From a checkpoint of a small mixture-of-experts model trained on Wikipedia.
Size: 11 layers, 13.2M parameters.
Experts: 48 experts in each of 11 layers, 64 SwiGLU neurons an expert, a softmax router.
Training: a variant of SOAP for the experts, 466M tokens.
Below are experts of layer 7 (counted from 0) of a mixture-of-experts language model. Rows are named router (the router's row for the expert), gate (a neuron's input weights, with its number), up (a neuron's input weights, with its number) and show model dimensions 0-95. Each number is 128 + 24 x the weight over its row's rms, rounded and kept within 0 to 255. Numbers have three digits each.
After each expert's rows: a language model's description of what the expert responds to; "comes after" lists some tokens at least twice as common just before its tokens as in all text. This comes from a sample of Wikipedia text that the model never trained on. Tokens count by the router's weight.

# expert 34
router:141154173131124149114153166082122114123114110112136174100182135158124142125130125151144155115162157149135138093154133107132111118120126104130161082138122143138135127099114144138172111124114170150128100142104160112142118162127150103113130116163167120100137110153153154104149116061188098122
gate0:131097144137166101104132153096130103148157116145095145124117127135143109132149070157111144134113150139129212136140127167147144124150161085092152124113154111149135120115120131141107101116138139160129105092132082168141083148121113155118101123092133151114104174120112140109111142170100099145
up0:129117105147107154134076108155158189171119093120143072172099104094169150109137110097143151092129101134131144179137159126111109134123161135111086161116131124118122144174115141118128127139135119148143129123127143087123125152115152123110145097130108129174151106092157162161112127109145138123
It responds to: Table entity cells. Country names, nation codes, teams and result words in results tables, e.g. France, USA, GER, Team Penske, TKO, Votes.
comes after: " |", ")", ";", " 0", "i", " United"

# expert 9
router:136166166152132141124103154148152125123135119110152146129121151114141165105116127131168160104126146119075166083158126127144157123092088133152142133169141131113142130145146175129160100148094152163131136139102148087117099138121129082099134154160130100115116087183168123111138143128132131176
gate0:155142147112157117129142199149135142150134125116137126101111168123138074161105119097167143100104163126109056114123089140121105135111129082113139138095151123141132096093098138110120128147091123140166152130141098091135114101126107122101128132150168146145118128117123138159128127096182146119
up0:161127167092108121135141116137096138121120131120151135148125129164133118103100151134140066110160171126169068120122147125160079126128109145121086079157147128144142143134153091117115075167116115141151104117159122105144132106134101117122151109103136132152103167100159139156132114170160132120
It responds to: Years and numbers. Year numbers and season-range pieces in sports and history text, e.g. 1966–67, 2007, 1850s, plus other numerals.
comes after: " in", "|", " the", " In", "In", " October"

# expert 41
router:158172138093121136127131146158150114175135106104132150091121134109136152124132093121141157098129156130083134117151118090138154113084108121149157091142106080090149153139144137116169128142115148144127113158126130128123090151111157106103105146182145119102122124160144096082149108097184115127
gate0:120088108127092136121105142124135088155137135154131162104141126163087155139088086144119142129121151115158104095141133073113162107119138107126151093132128124133104107097179145104144112119121075130122134121154157158142119119126134129119084181171123096111131111088150121138146171102107091133
up0:152128119131128146150077079154108135146077144088144162115109124144178190119141107117106125130123144137107095128107083105170105115127097139099130152127123116083125106128109110108135152161118121099086094101157151136152114117105144115131103137164112121114102090104103149126087130168118139128
It responds to: Name-initial pieces. First letters or syllables of capitalized words starting a line, paragraph or sentence, often names, e.g. T(y), Mar(ge), K(NVB).
comes after: "\n", "-", ".", "=", "|", " by"

# expert 2
router:136120142123144169100097117085153090136108114129118137118191140129129192113175116169129155128146154129138118083172129113155114136101132140133159103146117115133126137120133144118150141128097135169108138166108136136169095139160143115110143154153148130090118109156129116070158123097137091160
gate3:115202147128170141113111128145157163111101114161173150101133167143131106105191145089138127111127137127142127105124141118128113129117158148148131126103138147135073046164138132110130122127073130132095126144143107097125153135128126105142147108141111139126134129160157133130163111104128147095
up3:100169185078136144110126158134137137147137126127146145103116115152134095137168118113186118128145108124156137117119143137100128108123173094082171161137125114100114103140110111153158085133130111130128164135143124133127107118157163163132141099188111160114138144116102076142118081106137117131
It responds to: Table cell separators. Pipe separators between cells in Wikipedia tables, plus markdown header rules and semicolons in sequences like 1; 2; 3;.
comes after: " ", " 0", " 1", " 2", " 3", " %"

# expert 15
router:156181161108133153102101150118133103129110116132136133111135134112173139134112112138130155115125153128092145127153127116177136111097109112168154095142119120093171161160129158112179099125102161124128116164117137120120111162133136098131105160148151103131146090174162110109094102083176117135
gate0:124125098135095020107110130125128138153144129151125151143127131132089111144100152145122098120182131116122125108149167126138154136128132153130168115091169155122136137121127086174110128158133095135156126145094128146138103156104105113125116091136147145146088092144105129116122155091157132119
up0:139146116146125076109134142152120157152092175132135138129129134129136159120142160096119106118101160125176167095146142140139151122122137128080146110116144123122155109156103122174100105159093126149095112068153157113141110120109148115169150151078135159090126085111129150155135128162143144149
It responds to: Name-initial capitals. First piece of capitalized place or personal names, often after of or in, such as Gu-yana, Mar, San, Alban-ia.
comes after: " of", " |", " in", " the", "-", "|"

# expert 25
router:137167164123152146118135188103145115118133115128154136103170130098147142114145141174128158125158162144110101118167131109142132121112093140144158077148112101120144117128148146163172114121108132146117128165111132121140104155118169099105109154156133115139126108141111126081144122053170097127
gate0:058116128102102109145134134132112171134115146141182146122115146169099140108100139125144117116146156152137116074102123112098175131093125117182104138155137160124103151122130130122154121144152104149163164130125111156141101146119102159123110114108137123144124140115098134169093178103094159142
up0:153093124082063141113156141163160137144148138133128130129129097120155162152112084115107124178089130123134119141114146101115101126103107151092107132116162129093128165176118150104119103124145125132117128140146119155092121127139101136115151177117156097111141143073090115131160133166131170125
It responds to: Capital letter codes. Single capital letters and short codes in tables and abbreviations, e.g. table symbols, DF, MF, period letters, NM_ accession prefixes.
comes after: " |", "|", "-", ";", ":", " N"

# expert 38
router:143144130130097138133123178132164110184118088103143172101162163102111129114125127137129134100157140122126148104144131079172123113120136113151146115157120092136140167125160156111161105140123145176136130159120120120154081148137117138094112131186151130101096118132162126102163146134134086155
gate3:130114138099155138153152114130144136143109106106108159141134095089092081118136114121126127111108121114079124125170124122139180118113107150138110123129100187105115167128097113101117124161119101132158140173109124168155139063138134170131131125095129108143143150108077144132138110126152074136
up3:131135168109162126168134114155146122136108151120168167133123128134093121148166151103144127082119118114127085166115084148130140121089120138119123139127106181120128147161095129079159144173125102079139101149084139156149132079130156153133127119095139137091167145113122146112155137108130122144
It responds to: Section and field labels. Section headings and infobox field names at line starts, e.g. ==See also, Notable work:, Personal, Preceded by, Bibli-ography.
comes after: "\n", "-", "==", "|", "===", " See"

# expert 36
router:148121155146100174128127127148173120152138092096155147128120172089135165097127129153167165119153143095094173101159099127154161132105102112141169100172112123108134130124136151134150113147077130131105151144123148131131086133101124082130145143125118111100129117158149122076129150102132128156
gate0:124140126152150122101094093141152144137126175156107145116127140151135170151122108115084065144108127126130151161167130121100082150143139113118088156148115158100141140144145104083105107129199131129150121134105116105114126109120085148095102093155117164111109123116108137145139122181135118126
up0:105144129126101148127151143090105107086147175133144136133136128152120153154145104111100147145095168138144087111112128086118114105149146152112099117132152177146148181137120152122101111164133115148105103116126078071119114090126081094143136118163165138104076124148132102141113128133140130142
It responds to: Numbers and quantity words. Numerals and number words giving counts, dates and scores, e.g. twenty, over 15,000, On 12 August, carrying 200 people.
comes after: " |", " on", "|", " of", ":", " for"

# expert 17
router:158156169111099129122123122143152121160097131090143152102133135128122141090122077149142142121143153129116157086166143102140138140090107133117138115161126119109156116138099139142127082145119119146118149161071141104175082115098137117143128178163147129128106090144136099103095153086153100132
gate0:149127137160139095102148142134156102153151085103138091119182132140117133155146126125101097121126131136119164099082138149145105133140159135154103103095144136113106156126090127127147112147074138161095129114092144144124170115138126178187123139112128118124085116100132106122156115159110137181
up0:068142148136173166133095144140142125108143133159114137157141120093123123129154135134182124179105182153093121086129128130113113167111137140177122116142163138154136132149123130117150125092160087135131156128132147149155096100153132165116085128135143140135097134142125144182167106125119099119
It responds to: Definite article, determiners. The word the, mostly after prepositions like of, in, to, plus possessives and other determiners such as his, its, this.
comes after: " of", " in", " to", " for", " on", " at"

# expert 16
router:138124136126136177134135175089143096131133128112152151159172173105114121102178121165145130115195132112136154119125134093177114120108137109163127086156109124131132151122127162121152127140080125147136144122107131127163052168135123122115113141163128133125119127151133125100111122125139084155
gate0:152088151129133131137122138086140108130107144150145170110143150096086145124153125145166135150105074112083148131128145117166137123132141148103119098126055115141134146137110103114165161108146100119116167146113151129151138131138131092121114158153163137151115149133173107100128079161174129144
up0:131151122090177128096144157125140189120134116100118137108144087126118114131112105146105112081114150141118131062122112132115093186145153086145115152102190132120156142131138135203117161169105110158127124117149104141126122157116123117117125114107131132145152156138105131127108132108146111136
It responds to: Infobox and table fields. Field labels, colons, pipes and small numbers in infoboxes, stat lists and tables, e.g. Molar mass:, Runs batted in, Total:.
comes after: " |", "-", " •", " /", ":", " "

# expert 22
router:151137145133122170114134162085133112134132133125156144108185175113147131135120110185166152100122162136113129091156140089135119120105118120144156098165108126133150136111123161146147098121105148163134138142101145120154141134152139068119155127175166101096125110155137111115152114088169105110
gate13:101116149182120162123139151127146114099134109093092128141152122112111105160147125164156157093166161131158150122153157080103128128142156134182119093112128110129129147141095116146161156165126114140103108120115135129137113117112132085127141150070115146128159108202146119108102118140115132148
up13:168172091149103136103127092134126117108138121128158156166122102104113093116108149126109119120136084120118102130164130119090107119122155123135134074116173115133158095132123169155146157124104100062126127140122113147113118102146169106093099131169093106119112155129093137131144177103134117124
It responds to: Numeric table cells. Numbers, pipes and line breaks inside statistic and score tables, e.g. inning columns 1 to 10, career totals, vote counts.
comes after: " |", " ", " 0", " 6", ";", " 7"

# expert 24
router:122130163101103142102089162123140088119102130101173146121145168131146151098144081158136140095125136123126173122164106118156176105118121118106137105135084132138177147112111139141144125155100161151104105139101140098145118184110164094094117135100148111114109126138127131115124173123164101122
gate0:115127105155128108100176171128114162117122165153121136161125192137129148143114128174117135132192137170100143125127133149095124148152112145164174133126136105157128100124110136151105117113109106111151193135136113174124130152139129157138097137089122142136147114119122123173129138168155120156
up0:135116125141175151150125131118128158121112111083089097104150129131136117113156128135150146120157112135154130137142155053183062116146136126123136149114147135162122144128138114148133101146148110097128079183123101126149153084107140138149179143128113160141126146160169150137155138135116153118
It responds to: Lowercase word beginnings. Opening letters or syllables of lowercase words split into pieces, after the, a, of, e.g. dis in disabilities, tra in trafficking, el in elite.
comes after: " the", " a", " and", "us", "'s", " an"

# expert 23
router:164165182122126202133151179097145122144118138096145126151179142122138155099141133173141132114143153120108146107118128126157138119121109133173136101167120121114159117143123150150162113118066121150140124132114142108124058139100137092139135125141142116114135107156128157132150136122158098142
gate0:145140134095137115167145089102097116098104105129126155152135069085096133129147120134113127065122138166134113123131131118154122127131105138167128110107089113112124104086127134160067093119094076169113127148143137107098131122141150129140128147123131094153098104118112073119110136143162105129
up0:127141147104134076107115077084136118153112134154109121097141154129125122109079170134163124154114154101129102168161128098128153106148092130174108136150167117109075122133135121143136109102128091136138124153115187133144122122062119109114113120132095129147105132141123123132133144107114121073
It responds to: Coordinates and numerals. Digits, degree and minute signs in geographic coordinates and table numbers, such as 22.92-47°N, 83°45′, ″N, 6.5.
comes after: " |", "′", "°", "°N", " /", "″N"

# expert 12
router:134145123129107152160174142112144120151136100105139166103109132095172145086113109175165147106147150132116187096181131114154113101090121130140163125140145114116146132131139114107117090149093159166136125157101153097140114139137153138103127143138148137100104071134141107103113167121136132165
gate0:149098137104123121118127118166132124113152122136102118118110131060124114112117070073141173086143130103128136095169121155172158153094100131116128101105093111119139122114118133128109085084100129173106103111170150125162130087127173138093137109152130103127109126108131096115137129131124128122
up0:136139133138142116131093165118091113121163158097129163080123131113138130095125143149130117135141059116162148158130138167124096099132147135165091142124119117117145160135100161170175147116132135126167136170066138151130139116132106146121128096169119122152127114109133140147093074111103111129
It responds to: Nouns after determiners. Common nouns, often of time or position, right after the, a, his, e.g. first years, the same way, the conclusion of.
comes after: " the", " a", " The", " his", "'s", " an"

# expert 5
router:140145176109126141125112180115163090134105126096136175119156154103140143126151129149129166108182117097132136110129130104161111095117138105156143105163129117115139143153131147137145106156101133166117124167129148089132050132139147131125088139187160110131118128139155145129152124130134099158
gate0:106135118095162134098095182149112142183162137101126106100133178131132116134125093161108138137100131152135149116133144098142097103119110109144136140155131139117131147116195105133097144164162155153140118148082133109156136147137072134108106138105118166144101102132174117133151106133104104141
up0:103130102088136177106110152131154137171162154102147102112118134128109132159108074109113128120119083155159155143141143154113124152111177152161152138100165120150143122156116128149095129113085098167176121120138105157128148159105119120147125118145111131138151155143138079157113133110124170105
It responds to: Infobox and list fields. List dashes, bullets, pipes, colons and field labels in infoboxes and tables, such as Born:, Former names, Division:, •.
comes after: "\n", "-", " •", " ", "==See", " Location"

# expert 29
router:149143135114096161084143132102160125188093096082127144140144174106116137085163103145127131131123141119102195119135115124154136150089135157128164117139124114118129164113120131162120111161106142175108126135113145106172118119109140123134106168133113119112113095157124135119104170099169118147
gate0:097105172174145123173144137124140088160130114145134156146121114126145106117171164119141116137110100070096134118165122107142104135121131130138123139132106147140098145150199096133150146153150150115092129153131146084117138118116105134121084103131124171139129064143105139133147104161150135105
up0:137125183090162129134114146103116113101097125107182103143095117127151160127129081111124112160134140119147107130139132165129098115128160121134125169151159133110123097109116167159131140094098084121126146129122130165105125130118116137102129155110144148126115067083075134170152102116165142097
It responds to: Indefinite article, degree words. a or an and degree or quantity words after is, as, with or had, e.g. more, most, only, very.
comes after: " is", " as", " with", " was", " had", " to"

# expert 21
router:139124148130115182149129156117148101145129062106146178097115160131129129101128127163148131101154178118078171131140116099138144128106110130181134125163120151106144137108147128142112089145093141185137122160097157102132106131116135111123137124154126136094085103143138118106109148108151100147
gate0:127093097104097122104149151096168127138090125112123131107103191158140167115152149089132107129138142089140168108123135130117120148118139144124087151152118105083161130136125146114142093170136142160113160117133202140114120104114073129120119112118114119109170131166129095159132138131142124140
up0:103119159125112143128150158117145129112161156143148169146198061108130094136156137112169160116079112146090143135168124112143150151103146110129125132130120153147104082122136105154138129125126157129077160156141108131105135100134152096098162162138136158151123162109138125101151127119107135139
It responds to: Noun-phrase modifiers. Adjectives, numbers and head nouns after a, the or his in noun phrases, e.g. former, one, local, studio, professional.
comes after: " a", " the", " an", " his", "'s", " first"